Experts of a small language model: vocabulary 9487.
Below are experts of layer 13 (counted from 0) of a mixture-of-experts language model. Rows are named router (the router's row for the expert), down (a neuron's output weights, with its number) and show model dimensions 0-255. Each number is 128 + 32 x the weight over its row's rms, rounded and kept within 0 to 255.
After each expert's rows: "comes before" lists some tokens at least twice as common just after its tokens as in all text. This comes from a sample of Wikipedia text that the model never trained on. Tokens count by the router's weight.

# expert 124
router [193 167 118 152 139  71 127 119 103 142  63 163  94  98 139 174 122 126  71 134  91 105 153 151 131 143 166  74 101 119 144 183 115 115 141 112 147  90 149 121 157 106 121 141 132 140 107 118  89 166 196  96 111 145 127 140 100 133 118  94 108 126 215 133 129 113 112 119  93  83 186 107 158 101  67 149 124  93 122 142 120 165 105 118 140 179 169 122 166 139  99 162 136 145 108  88 142 127 141 167 151 115 193 132 150 135 121  73 137 132 102 132  47 163 171  93  43 192 169 151 109 124  78  96 134 192 148 177 134 131  88  88 154 181 126 128 117  94 185 152  80 146 164 128 100  87 143 128  95 132 146 156 124 114 157 143 143 145 104 169 144 114 132 132 149 208  90 158 119  72  58 111  99 174 178 110 144 143 125 169  84 160 149 191 112 110  99  52 120 106 104 172 124 152 145 176  73 108 101 124 172 109 121 103 109 159 106 149  81 167 133 133 100  91  85 160 145 191 204 139 155 138 133 125 144 161 118 156  96 146 180 124 110 142 100  76 101 106 154 125 101 143 108 151 178 133  97  91  76  87 130 109 141 107 112 182]
down0 [118 127 215  97  90 167 100  80  97 110 107 147 177 142 150 137  71 182  70 137 169 101 145 139 150 126 140 159  77 144 123 126 135 124  49 103 136 117 216  81 135 142 147 111 147 105  66 100 140 110  98 110 198 123 130 137 149 179 149 138 176 131  70 125 170 107  37 196 114 133 151 124 117 137 197 136  82 146 146 189 139 124 153 125  96  95 157 185 142 134 117  93 114 162  88  98 162 139 178 115 225 152 178 104  81 112 162  94  58  90 159 105 149  88 105 107 139 162 131 110 118 143 150 105  90 128  71 129 127 129  88  60  79  61 163 132 103 154 120 156 121 162  77 121 114 161 104 120 178 117 151  95 125 104  88 127 118 120 141 119 113 127 171 140 101 127 155 109 108 130 156 139 160 157 140  99 131 138 178 129 154 122  71 130  96 142 105 164  98 106 123 110 157 109 108 161 166 120 188 119 151 107 126 114  75 144 134 148 166 139 140 174  84 116 110 140  99 135 146 119 166 103 145 158 138 106  58 178 134 167  89 126 132 144 148 101  74 115 121 111  65 108 130 112 158 200 140  78 134 132 113  99  92 118 130  88]
comes before: "0", "5", "7", "6", "8", "4"

# expert 57
router [178  53  81 111 178 131 184 151  94 155 128 130 117 116  80 124 155 138  90 157 142 157 128 127 154 148 158 135 169 180 130 220 114 107 157 177 126  24  99 131 104 116 116 119  97 222  95 110  53  85  99 194 131 102 144 120  84 121 104 184 119 112 118 185  67 127 188  90 123 181 110 117 140  87 167 137 129 131 167 116 109  68 138 109 139 153 122  89 129 160  93  95 130 184 133 132 125 124 163 125 158 148 132 104 176 146 121 129 152 141  68 128 163 173 149  98 124  96 124 169 123  86 115 143 104 140 177  96 173 112 126  96 118 160 127 127 172 148 148 131  65 156 137 192 180 103 154 108 132 112 167  99  99 119 147 154 164 127 159  77 135 100 133 147 151 138 126 170 135 104 181 164 147 125 170 153 167 148 150 103  78  83 113 160  66 147  79 146 147 170 146 139  82 181 163 127 113 113 109 131 151  74 145 105 164 123 150  63  79 131 116 110  93 122 143 154 119 115 140 102 119 134 184 132 128 112 130 131 179 141 155  82 114 178 129  89 145 147 101 124  96 122 150 144 151 117  78  69 116 134 196 152 116  88 169 172]
down0 [181 132 178 165 154 118  77 118 149 149 180 125 123 116 119 106 134 131 163 135 134  94 126  92 124 125  80  60  98 159 160 147 145  67 118 103 110 146 110 107 138 131 135 114 203 151 139 174 107 131 117 118 138 153 175  78 152 184 119 167  82 133 114 147 140 123 141 113 167 151 143 151 178 135 114 108  89 105 192 149 162 115  99  94 124 139 167  97  86 131 127 105 112 153 124 137  79 136 182 164 104 177  96 130  96  74 138 171 134 117  99 157 149 140 131 150  95 177  87 105 161 129  84  91 142 134 145 166 128 122 133 144  81 124 162 142  98 113 183 133 121 143 113 152 120  58 171 179 172 100 100 151  80 131  45  88 135 160 183  72 161 100  32 161  81 119 119 137 115 103 135 158  99  81 131 113 120 131 100 169  75 116 122 152 126 164 200 146 157 113 141 137  80 103 121 148 131 186 188 140  96  93 137 159 164 124 214 143 208 135 125 117  88 114  96 113 136 114  98 104 115 103 166 140 126 130  80 111  70 112 124 160 141 198 179 121 109  95 149 115 148  74 117 166 113 174 134  73 159  97 174 187 121  85 172  98]
comes before: ", ", "–", ")", ".", ",", "\n"

# expert 66
router [ 84  72 150 137 134 137 198 108 126  68 131 113 142 188 102 122 143 162  96 214 138 130 130 160 174 145 161  91 154 160 109  51 125 134  81 118 118 169 129 134 144 124 129 107 160 121 147 184 152 174  92  94 138 179 151 113 107 123 102 165  87 159 114 142 140 131 107 176 110 105 132 155 163 140 151  68 180 112 114 189 181 149 168 167 139 182  92 130 153 114 116 135  61 191  31 140 133 116 182 135 146  88 116  96 127  87 116 118 160 138 139 113 123 161 120 126 128 181  95 106 117 155 120 105 103 119 169 102 110 128 117 187 138 161 145 123 135  98  91 176  57 103 174 176 137 113  99  94 147 105 161 104  99 113 129 127 172 115 111  72 125 121 161 135 179 148  78 126 105 130  77  99  76 114 125  99 157 102 103 146 135 182  95 146  64 143  75 111  83 135 104 126 109 186 128 129 155 138 162  76 106 106  97 110 152  77 134 140 125  89 165  89 116 149 184 112 113 142 157 127 144 177 161  94 156 164 152 111  80 165 152 165 108 117 144 123 127  83  97 145 110  68 133 183 175 116 122 187  77 108 172 117 130 166 104 198]
down0 [116 107 223 128 144 156  96 146 168 191 171 109 132 122 191 123 109 125  90 117  91 106 119  92 137 157 146 158 140 126 114 163 132  77 143 128  98 138 102 155 148 153  94 105 129 114 189 146 149 124 159 176 158  71 113 152 176 133 139 136 148 165 176 130  77 135 122 131 133 154  95 153 167  70 147 137 146 112 124  79  81 122 106 104 129 122 100 106  58 156 189 107 116 166 121 166 120 103 111 117 140 163  58 147 122 168 109 120 154 144 130 104 178 151  97 162 140 101  95 119 157 136 127  38  98 130 173 105 108 113 140 151 158 148 110 121 118 117 106  99 163 185  89 147 172 120  64 103 132 120 108  89 141 164 172 129 155 135 145 118 105 100 108 141 151 130 176  69 108 113 145 188  99 117  92 173 120 157 107 172 147 180 106  71  73  67 127 125 168  83 188 163 102  26 197  76 147 121 121 162 172 163 142 132 153 116  98 153  95 190 136 100 156 145 127 152 114  98  85 128 167 146 167 161  91 177  74 119 108 167  66 100  94 120 135 158 146 167 128 149 105 106 130 171 159 109 141 188 109 131 137 119 114  97 132 203]
comes before: " | ", " |", ") | ", "0", "; ", " |  | "

# expert 48
router [136 141 153 134 147  95 146  77 135 165 112 162  81 123 163 181  90 165 155 121 105 143 100 151 104 166 163 145 172 147 120 161 129  78 100 147 156 184 126 131 174 121 133 109 106 119 151 151  85 168 134 157  97 155 132 134 138 190 119  56  66 156 168 167 148 125 200 144 145 108 131 145 144 122 114 182 141  82 121 123 109 130 113 130 130 125 148 130 146 119 158 102 170 189 112 102  81 111 161  93 106  86 157 114 134 170 166  99 142 164 138 140 104 163 129 140 146 117 124 136 122 121 162 122 155 162 128  50 117 111 118 170 145 161 102 118 115 102 139 128  67 157 132 196  90  95 154 110 135 109 187  86 156 103 142  90 180 116 148 118  81 146 128 156 113  83 105 163  90  88 107  78 126 104 127 124  89 155 144 155  85 142 143  86  92 158 112 128  51 132 140 153 188 167  76 106 116 182 120 111 155 180 138 155 178 126 108 102  63  87 169 154 140 112 160 141  70 140 177  68 182 107 190  43 180 118  49 179 109 121 153 163  86 174 113 105 119  87 151  88 145  68 155 186 161 129 148 109 135 156 159 148 122  79 112  89]
down0 [ 98 168 114 125 152 116 151 121 145 101 110 134 194  80 114  91 125 141 133 193  89 137 105 205 132 126  95 124 164 138  91 123  73 173 149 101  62 104 161 142 155 107 144 135 142  89 119  43 140 112 160 101 132 183 126 165 134  76 159 109 144 145 141 138 132 120 109 180 110 159 141 114 116 138 123  83 199 176 127 136 119 141 122  53 140  89 124 153 130 142 122 201 103 124  86 149 152  78 115  97 163 128  87  72 173  71 100 147 133  70  90 133 167 113 108 106 113 146 140 175 137  58 134  99 112  48 146 145 142 110 187 134 114 142  93 119 127 127 123 128 155  99 123 122 127 109 133 143 105 105  79 121 116 139 146 123 126 110 169 125  78 140  66  71 150 172 146 134 157 144  95 169 147 152 145 152 108 180  98 151 166  78 185 144 130  91 142 121  70 148  83  94 103 122 173 149 154 127 129  96 174 145 129 123 111 130 175 184  76 111 123 161 145 144  84  95 182 130 107 169  86  75 134  69 107 128 199 133 186 115 146 194 127 119  14 138 146 141 124 177 153 141  81 111 120  99 114  91 120 131 125 107 138 123 183 156]
comes before: " | ", " |", "\n", "| ", " |  |", "0"

# expert 14
router [140 112  99 128 102  99 124 139 148 107 199  77 130  93 122  98 143 127 138  88 168 132 125 124 103 113 153 153 109 180  70 180  53  71 134 155 112  75 122 104  96 161 149 170  48 169 161  81 111 100  92 164 184 111 149  94 129 115 120  82 119 105 125 143 145 144 106 134 146  77  76 194 149 117 159 165 135 144 147 110 142 107 182  48 135 101 124 118 147  70 134 114 125 112 104 110 117 134 130 123 110 119 130  94 147 184 170 137 168  97 104  91 151 131  80 135 124 119 116 164 108 120 115 179 127 111 172 169 115 113 124 145 170 164 179 192 158 177 146  84  57 156 123 118 135 142 161 103  92 103 123 139  88  67 143 123 146  79 137  73 140 134 166 126  93 150 158 141 140  38 100 118 187 158 131 138 134 143  86 111  88 139 120 158  49 165  77 129  89 127 176 133  73  83  68 140 156  99 131 120 137 136 116 104 140 127 143 108  77 128 103 101 110 136 169 147 173 130 163 121 136 137 151 166 130 144 161 100 133 146 160 130  89 188 117 104 136 128 107  99  99 168 136 188 199 111 125 107  89 128 127 195 129  67 215 105]
down0 [ 97 115 162 111 121 110 103 117 146 103 124 101 138 146 103 168  92 135 177 105 110 149 155 129 108 131 110 134  83 137 127 124 146 139 163 187 152 166 143 107 177 123 117 116 180 149 109 167 147 160 100 110 101  76 113 179 154  98  78 130 118 159 122 126 178  57 109  93 135 119  92  76 173 172 153 158  70 136 116 151 124  76 140 139 124 141 116 148 158 103  81 128 110 156  81 110 153 116 105 109 112 193 149 102  80 134 155 175 124 138 150  93  93 152 158 168 106 146 208 147  73  80 150 122 122 128 149 110 174  57  71  89 151 101 141  99 168 134 161 170 141 106 133 135 107 134  95 174 185 119  93 109  60 129 153 176 115 103  88 170  95 154 110 133 117  89 110 140 121 147 108  98 143 111 124 130 108 128  67 191 170 155  71 133 109 111 175  45  99 111  91 148 114 176 135 101  74 107 129 120 123 112 152 112  94 164 128  81 160 139 104  98 161 132 152 137 187 108 145 131 106 149  52 141 127 151  68 133 202 115 156  98 170  66 221 132 138 130 121  75 146 187  64 151  84 144  78 120 100 154 112  85 180 146 123 121]
comes before: "\n", ",", ".", "\n\n", ")", " County"

# expert 16
router [ 55 128 177 132 123 158 101  91 107 140 102 102 106  68  95 138 101 148 147 156 121 105 197 148 171 120 174 117 101 117 116 129  91  96  71 133  77  81 114 167 144  95 139  70 102 137  96 154 130 169 141  81  98 181 118 179 101  71  78 158 111 150 103 180 130 138 146 116 163 150 178 174  81 154  77 156  94 107  78 112 100 118 120 175 122 124 181 158 113 147  97 113  68 168 122 109 143 149 153 105 121 183 144 109  94 151  87 123 151 112 110 136 166 111 149  92 110 109 184 112 154 111 148 152 152 114 169 198 165 105 107 111  97 155 133 112 156  80 169 142 112 105 127 135 156  80 124  63 123 171  95 112 131 142 130 106 117 126 178 104 116 158  61 134 110 103 149  83  87  97  99 155 107 158 160 193 158 179  99 139 160 126  88 182 143 138 122 139 159 180 121 134 155 122 150 100 114 140  94 111 104 171 109  85 127 151 108 158  68  73 118  89 149 141 178  84 134  96 135 113 165  69 146 120 123 159 130 176 186  79 115 163 114 145 125 130 140 122 104  87 144 101 159 109 188  92  86 101 164 170  67 131 176 105  51  70]
down0 [122 173 145 118 103  82 147 117 163 150  99 158 119 105 150 106 117 153 206 111 172 118   4  88 178 130 123 111 116 112  99 120 114 124 188 105 104 170 138 169 142  94 190 132 157  91 153 121  99 137 167 123  85 136 186 142  97 144 130 143 108 123  95 130 152 132 217 156 157 116 141 124 127 128 122 136 101 194 138 211 144 177 111 122 108  59 131  80 112 121 156 160 163 112 144 137 114  92 113 183 139 134 133  88 157  95 133 190 129  83  95 135 101 128  99 174 131 160 157  98 120 193 198 107 177 137  65 123 147 129 114  76 146 135 111 113 172  87 153 116 173 165 142  96  63 126  58 148 124 138  49 139 125 143 124 123 100 165 115 135 188  82  77 138 110  90 143 132 160 176  65 142 131 164  63 169  68 126 206 166 129 115  88 115 142  65 101 133 126 145 183 164 158  85  80 145 130 114 111 143 119 122 137 104 124 149 174 161 148 125 114 154 159 165  95 131 150 155  99 129 136 115 132 103 113 168 129  83 143 122 103 133 150 144  81 118 138 163 122 128 119 140 135  82 123 158 103 142 115 105 126  76 178 134 145  90]
comes before: ".", " | ", "–", " |", ",", ":"

# expert 94
router [ 94 127 181 175 124 136 150  79 125 112 149 146 124 104 132 130 118 168 142 192  65 130  86 127 201 160 168  62  80 108 104  79 140 130  56 122 106 147 146 160 112 118 161 150 151 122 160 179 169 126  51 139 135 162  84 121 135 152 107 132  50 150 156 149 157  91 166 137 176 192 153  88 168 158 149  91  83 122 141 108 177 139 164 154 142 123 100  68 115  91  94 148 144 176 161 117 154  73 144 135 102 150 116 177 148 121 193 112 164 151 170 103  99 109 106 135 125 142 155 114 184 126  96 102 106 141 136 169 122 107  96 126 114 172 142  80 101 162 127 137  89 111 157 147 158 113 140  92 116 117  87 106 133 192 102 142 169 180  97 112 108 164 135 140 125 161 103 133 134 104  90 124  80 121 153 113 187 175  96 184 130 139  99 123 102 133  84  92  71 110 109 111 153 182 160 179 119 130 136 103  76 116  94 184 182  98 131 108  52 100  97  74 141 125 133 120 148 103 149  95 165 170 145 162 141 177  60 109  86 178  59 188  83 111 156 124 170  73 140 137  84 102 149 150 132 126 140 136 106 130 141 116 139 127 109 159]
down0 [ 93  97 146 129 170 107 136  99 162 151 154 125 230 144 133 200 116  81 181 145 131 120 127 126 162  95 132  67 176 132 156 109 157 173  70  85 202 146 129 172 147 127 110 141 153 160  99 146 179  32 122  90  84 160 105 108 115 110  73 156 108 117 123 169 130 124 148 165 145 127 138  98 157 122 154  94 101 122 113 113 136 167 125 122 150 119 155 112 114  89 161 165 127 179 178  85 143  90 156 113 162 131 139 147 118 120 103 143 169  97 149 135 121 157  50  97 165 154 102 102 126 101 120 105 138 131 142 125  97  94  87  49 145 152 132  70 163 159 105  95 110 140 165 115 148 137 143 128 119 162 138 130  51  98  91 119 111 187  58 125 103 151  67 124 134 108 127 131 103 106 145 224 112 128 197 116 175 102 141 133 131 153 165 153 189  96 102 107 101 129 143 124 106 143 134 123 108 143  78 107  78 132  87 141 176  71 116  78 102 147 116 132 162 162 108 108 174  54 108 126 156 141  75 135  73 110 147 131 157 115  81 133 131 133  94 101 127 100  70  85 143 160 145 100 128 195 149 141 111 110 197  82 112 141 112 161]
comes before: " | ", "0", " |", "; ", "|", "1"

# expert 98
router [177  94 135 113 134 154 169 209 165 165 115  99 113 128 133  93 130 158 114 175  98 114 111 119 149 106 157 105 181  90 105 107  86 110 152 194  59 160 119 164 120 130 165 166 100 119 126 122 135 112 178 157 123 161 108 168 118 116 149 117 151 144 159 178 104 178  79 130 173  85 122 155  83  98  98 168 137 120 159 128 115 100 128  84 113 155 115 110 119 190 120 155 137 167 140  92 194 131 134 164  55 160 134 180 153  57 180 129 178 131  98 155 158 157 105 118 101 156 100 130 150  85  98 157 136  90 107 137 128 157  67 141  70  90 201 135 137 143 124 149 128  56 155 145 108 178 111  98 134  83 132 102  63  99 154 124 183 181 153 110  85 166 156 125 141 122 131 155 138 128  78 126 105  83 168 143 158 145  99  86 114 126  95 127 174 119 100  80 125 134 132 146 150 107 160  85 131 152 133  86 112 155 130 151 143 134 192 121 147  72 117 113 195 100 106 233  90  89 139 126 125 129 171 168 159 109  81 173  62  99 143 135 110 130 104 129  66 112 160 133 132 193  97 195 110 157 133 141 129 123 120  85  99 109 131 100]
down0 [128 116 157  65 125  97 171 133 130 151 107 147 181 113 131 148 126 109 139 128 137  88  65 161 150 126 115 120 119 135 102  82 204 164 154 121 144 100 112  70 181 121  70 114 113 106 100 104 148  83 154  89 109 107 123 132 154 152 105  84 106 103  79 142 159 134 195 151 120 137 164  97 150 137 129 187  99 147 133 126  90 179  99  52 132 104  99 107  99 155 174 155 142 154 133 107 124 193 119 129 123 168  93 105 133 155 115 130 129 153 149 158  78 172 179 114 102 123 104  92 136 193 140 102 148 109 112 129 164 110  89 167 108 163 105 123 153 123 149 127  95 163  84 116  94 134 171 126 138 112 152  58 126 165 144 172 198 130 133 140 118 120  71 156 148 208 129 153 133 138 170 108 113  73   6 148  89 123 187 153  94 105 160 139 152 131 111 126 169 107 150 140  95 138 103 149 122  89 158 113  88 102 168  96 103 126  78 122 154 110 202 145 114 122 118  82 103 169 110  97  98  96 171 140 128 106  56 137 128  80  79 152 114  87 210 146 129  89 175 107  80 120 127 114 147 130 141 187 163 106 116 199 135 147 197 125]
comes before: "1", "2", "ong Kong", "3", "5", "4"

# expert 74
router [131 176 161 145 183 115 115 104  79 136 124 137 145 129 136  88 120 133  56 103 159 126  91 183  50 116 164  91 195 122  73 142 100 112 110 142 158 112  85 195 118  81 119 171  99 145 138 157  96 174 115 120 122 137 158 122 121 150 138 129 160 185 132 121  78 131  85 125 160 142 129 124 106 110 146 126 107 117 139 124 101 127 115 102 151 142 114 169 144 123 146 167 166 133 116  61 145  83 107 139 105 145  83 128 102  97 155 149 124 128 113 113  81 145 205  82 141 148 101 104 153 109 140 118  88 126  92 123 159 136  88 160 147  61  98 204 175 124  66 163 150 145 103 132 126 168 155 210 142 124 148 126 145 101 177 120 138 140 102  93  68 154 113 129  51  84 136  79 118  85 159 105 162 114 178 100 142 167 176  57 103 142 112 167 164 119  87 129 132  84 167  86  85  89 111 141 159 197  97 127 158 109 108  65 174 167  70 169 156 111 145 168 123 146 110 168 152 145  95 104 121  89 146 124 126  68 154 150  94 102 137 116  82 178 126 125 110 168 128 178 144 170 111 105 173 166 135 134 127 146 167  50 176 105 166 150]
down0 [147 108 117 155  77 145 141 148 212 150 145 117  72 141 134 129 129 129 195 171  98 111 146  88 133  92 134  85 177 131 198 182  74  90 140 122 123 148  71 123 130 113 147 123 130 188  85  67 113 150 191 170 117  86 115 127  79 144  91  95 139 162 145 156 105 132 122 130 162  97 166 133 131 138  99 124  73 127 146 108 103 127 144  96 147 184 126  87  93 122 147 126  58 118 173 127 121 145 150 128 164 117 145 131 101 130 158 120 119 109 108 117 144 146 128 112 141 146 123 111  72  98 219 158 123 173 176 158 118  71 111 109  79  96 144 159  79 102 150  94 164 111 221 134  77 144  94  63 110 162  48 151 134 131 101 128 144 110  91 143 163 169 154 110 124 183 153  88 189  79 116 106 128 122 102 109  97 117  86 149 174 129 118  64  94 163 149 165 114 169  95 144 142 128  91 156 149 116  98 149 141 166 116 135 169 201 166 143 170 131 116 147 142  69 120 127  94 131 125 116 106 175  54 111  90 108 127 173 149 111 154 104 118 189  80 125 172 140 168  54 101 147 123 143 118 142 114 104 122 138 118 145 106  96  55 141]
comes before: "1", "2", "3", "12", "4", "15"

# expert 46
router [109 102  92 140 146  94 114 156 121 144  91 128 183  70 198  76 132 173 181 128  70  93 134 137  85 174  85 113  93 154 130 120  79 132 136 153  79  97 142  99 118  98 150 120 143 124 107 176 146 137 146 127 126 134 103 138  85 139 103 124 108 122 158 130  98  92 114 117 136  92 144 128 119 114 170 100 123 131 154  64  85 140 116 124  98 115 173 105 117 163 112  94 156 139 133  85 155 128 104 159 114 170 156 161 155 184 157 155 152 115 157 137  81 163 225 157  85 142 171 166  71 108 149  79  95 100 152 160 113 145 171 154 115 126 120 129  72  77 160 138 152 169 187 160 136 107 164  94 111  90 138 165  93 188 162 161 141 135 178 109 155 136  99  96  89 137 114 112  97  92  86 145 167 110 176 194 135 163 171 118 137 162 133 116 199 122 176 104  98 104 123 121  92 165  97 155 125 145 129  98 167  95 150 130  88 108 123 157 149  86 178 165  81 116 169 158 130 142 155  73  94 134 199 158  53 127 132 163  67 136 158 138  55 139 109 143  98  94 117 133 160 184 112  79 151 129 126  56 185 113 125 141 153  61  87 139]
down0 [131 127  68 136  71 182 139 172 109  64 166 127 166  66 119  86 107 128 158 174 103 130 147 151  96 170 178  81  86 165 141 117 113 144  75 189 117 140 127  98 130 142 129 118 126 113 125 126 144 156 111 123 162 104 174 109 149 113 111  98 142  83 209 125 131 104 169 128  85  67 144 126 103  90 109 139 118  90 120 157 116 169 105 120 124 112  92  98 135 101 170 166 186 193 135 146 109 111 157 160  92 161 166 164 164 191 207  98  78 133 159 131 114 117 134  96 101 172 145 131 134 181 108 120 143 147 133 172  94 145 146 163 137 156 104 121 128 147 118 155 195 101 138 183  84 102  99 179  97 139  87 127 174 144 166 116 106 109 136 114 135  91  61 125 146 105 101 107 113 158  88 213 135 145 192 125 116 153  94 146 160 110  98 141 145 111 122  97 176  72 126 146 129 166 141  94 139 126 183  87  85  88  99 137 142  69 145  81 166 143 110 108 168 111 123 114 152 189 142 158  66 103  32  89 105 136 148 108 106  97 106 107 153  73 113 122  99  83  96 140 141 166 113 180 126 117 118 169 162 117 153 187 160 157  95 102]
comes before: "\n\n", " The", " He", "The", " In", " In "

# expert 79
router [163 139 164  79 127 109 177 145 160 146  96 162 135 136 144 115 153 105 147 158 161  95  57 118 108 133 154 153 131 178 122 123  96 123 113 106  86 111 157 122 156 103 161 136  60 183 152  65 114 148 129 136  81 123 182 138 192 113 121 146 174 107 177 105  69 142 107  72 151  61  83 149 103  94  81 155 189 109 131 186 164 128 129  61 137 127 173 162 137 136 151 120 132 166  88 121 160 119 112 110 194 141 107 158  98  85 150 147 123 138  95  78  90  85 173 103 147 126  66 170 146  44  99  96 152  95 127 104 144 136 168 193  90 140 109 146 189 149  93  84 168 167 154 161 109  86  89 167  76 118 141  78  98 108  85  59 127  87 101  80 113 168 164 187 114 164 116 128 131 158 117  91 158 130 132 122 141  93 136 153 112  88 163  60 143 115 118 148 104  98 102 156 136 111 166 123  89 146 130 111 155  89 161 109 112 138 138 100 139 166  85 136 148 139 114 147 116 170 130  79 130  97 133 172 166  93 116 124 103 160  98 180  88 170 107 122 132  78 140  78 149  82 109 108 110 148 169 178 130 132 101 187 144 128  97 171]
down0 [135  91 177  87 128 113 141  59 107  97 148 109 162  96 127  42  93 166 102 157 150 122 138 113 155 114 130 144 104  81 132 138 171 152 113 140 175  64 175 103 155 106 121 193 136 111 113 139 188 125 114 127 107 128 146 138 105  34 135  83  87 173 161  90 161  98 121 161  61 111 100 157  87 138  94 154 124 149 114  50 110 107 120 124 127 123 172 109 189 124 180 126 103  79  77 154 177 155 107  67 123 168 137 142 139  90 180 148 172  92 155  98  80 138 129 142 100 121 136 126 106 104 156 182  83 113 179  44 105 165  85 135 150 126  83  70 125 106  93 110 175 123 149 188 178  41 133 148 166 176 137 117 122 100 149 168 137 131 148 164 154 164 132 142 148 100  50 115 120 125 130 133 163 105 120 120  96 140 115 149 140 100 155 119  83  78 142 143 148 125  91 102 148 112 157 114  94 134 109 164 118  65 143 175 169 126 143 115 172 126 169 160  83 110  82 129  94 128 142 134  69 167 115 138 151 161 116 122 120 164 124  96 153  83  95 111 157 177 121 139 163  93 107 163 111 130 110 141 114 153 173 102 132  84  63 159]
comes before: "2", "0", "1", "\n", "3", " | "

# expert 78
router [134 137 168 110 162 102 135  77  83 111 151 125 151 139  87 136 111 131 120  93 172 112 220 124 120 102 153 110  89 106 184 120 123  78 155 100 146  94 130 127 144 136 102 129 122 119 129 141 116 162 107 103 134 184 141 171 125  84 151 189  81 107 106 175 106 120 109 143 124 179 153 149 155 138  71 125 121 101  81 141 132  79 199 139 129 122 131 116 128  99  57 169  88 165 175 173 118 165 124  88 134 200  84 117 103 182  59 111 103  66  73 108 160 168 153  99 110  63 124 127 145 110 201 141  84 112 168 152 131 115 122 128 161 152  77 168 157 138 138 129 121 123 114 205 154 100 154 114 101 182 134  92 130 127  94 106 184  85 135  85  90  76 164 145  69 109 178 141  96  92  90 135 143 169  98 134 159 114  87 124 140 131 113 167  74  90 103 141 111 123 178  94 115 110 217 115 101 127 108  93 127 136 115  98 157 138  88  94 118 106  88  62 134 124 181 135 126  90 120 150 117 100 136 170 169 151 118 142 177 126 189 109  79 139 125  92 124 106 139 117 106 151 135 138 184 168 111  90 129 105  47 164 144 106 173 108]
down0 [123 171 156 172 101 105 110 147 142 136 103  95 140 111 139 107  97 104  81 110 109 163  89 125 151 125 151  58 176 128 129 153 110 111 107 139 120 148 127 146 116 148 149 108 125 167 155 169 105 152 158 172 155  86 196  48 102 150 111 163 163 126 134 154 149 123 146 121 116 143 147 152 151 156 108 132 122 138  32 131 140 130 144 122  83 113 149  91 133  78 174 122 137  69  63 107 133 140 141 168 164 100 130  86 107  81 115 126 104 171 153 117 126 121 128 123 200 211 132 115  74 186 192 170 175 118 100 113 185 118  84 135 105 177 154 132  98 162 128  88 111 165 142 126 142 159 117 164 132 150 133 117 159 146 108 147 143  95  95 107 100 109 109 136 117 116  95 114 162 147 115 115 149 125 106  56 106 127  79 164 104 137 106 163 127  91 138 204  85 166 158 147 138 176  90 160  97 151  87  73  84  85 197 161  83 159 128 132 123 175 118 155 175 179 103 124 121 125 151 103 103 174 111 169 135 159 186 162  99 173 132 232 171 162 149 127 166  53 116 133 108 137  76 124 167 123 106 124  91 167 137  52 133  91 171 128]
comes before: ")", "′", "°", ", ", "-", "."

# expert 20
router [127 146 120 134 117 128 127 146 173 169 152 154 208  79 114 102 108 157 149 138 123 113 109 169  97 171 193 140 143 145 128 198 153 123 149 154 113  87 175 159 129 145 149 145  73 166 136  93 129 155 100 150 107 107 140 162 120 120 163 135 145 108 148 120  65 157 105  81 146 136 125 124  99  96  88 131 166  64 130 132 151 197 186  71 117 147 198 134 118  84 105 167 138 151 139 116 154 124 159 127  89 188 144 177  61  80 135 113 121  79 161 109  91 157 210 101 113 137 138 167 106  71 185 132 153 102  99 165 139 131 166  90 134 145 115 114 168 111  79 121 137 105  96 168 131  99 124 101  92 108 137 115 106 103 125 114 107 119  95  76  94 151 190 190  93 129 115  89 152 142 129  75  81 124 111 148 125 119  90  54 150  99 148 144 169 107 151  96 125  65 103 150  99 169 146 113 112 100  98  98 201  98 188  62  95 133  71 135 194  84 110  95 170 157 102 112 187 129 127 153 131 110 166 194 110  89 136 118  76 159 130 154  97 146 112 110 108  78 151 173 134 137 118 150 138 183 151 135 125 142 104  95  96 102 173 160]
down0 [167 147  91 119 105 146  93 134  70 165 138  89 167 168 138 127  99 119 118 184 198 137 112  79  78 138 147 142 130 125 122 104 133 108 156 157 145  89 153 124 134 139 170 131 101  96 104 127 127 149  91 113 127 101 135 114 115 151 122  99  87 172 206 169 116 190 139 109 106  91 113 132  47 123 138  87 135 154 106 151 217 131  96 162 160 175 118 143 152  89  94 132 139 146 133 124 125 125  74 155 128 146 118 156 100  59 124 119  65 132 141 167 143 108 145 111  75 127 142 141 115 157  94  92 105 120 168 127 112 115 122  80  84  88 150 131 135 141 126 116  92 116 121  79 141 138 136  88 115  74 153 134 182 123 107 126 108 164 131 132 102 117 179 126 138 109 129  64 148  87 205 166 147  50 104 130 171 104 119 121  79 118  23 231 155 144 196 112 118 128 133  58  98 139 154 140 105 143 174 109 113 196 118 166 114 100 152 106 175 117 139 160 138 112 160 151 138  93 143  70 132 121 143  94 157  99 170 182 145 148  69 148  60 132 129  77 151 130 125 102 184 133 148 145 133 138 104 169 141 113  96 128 162  87  77  60]
comes before: "1", "2", "3", "4", "0", "6"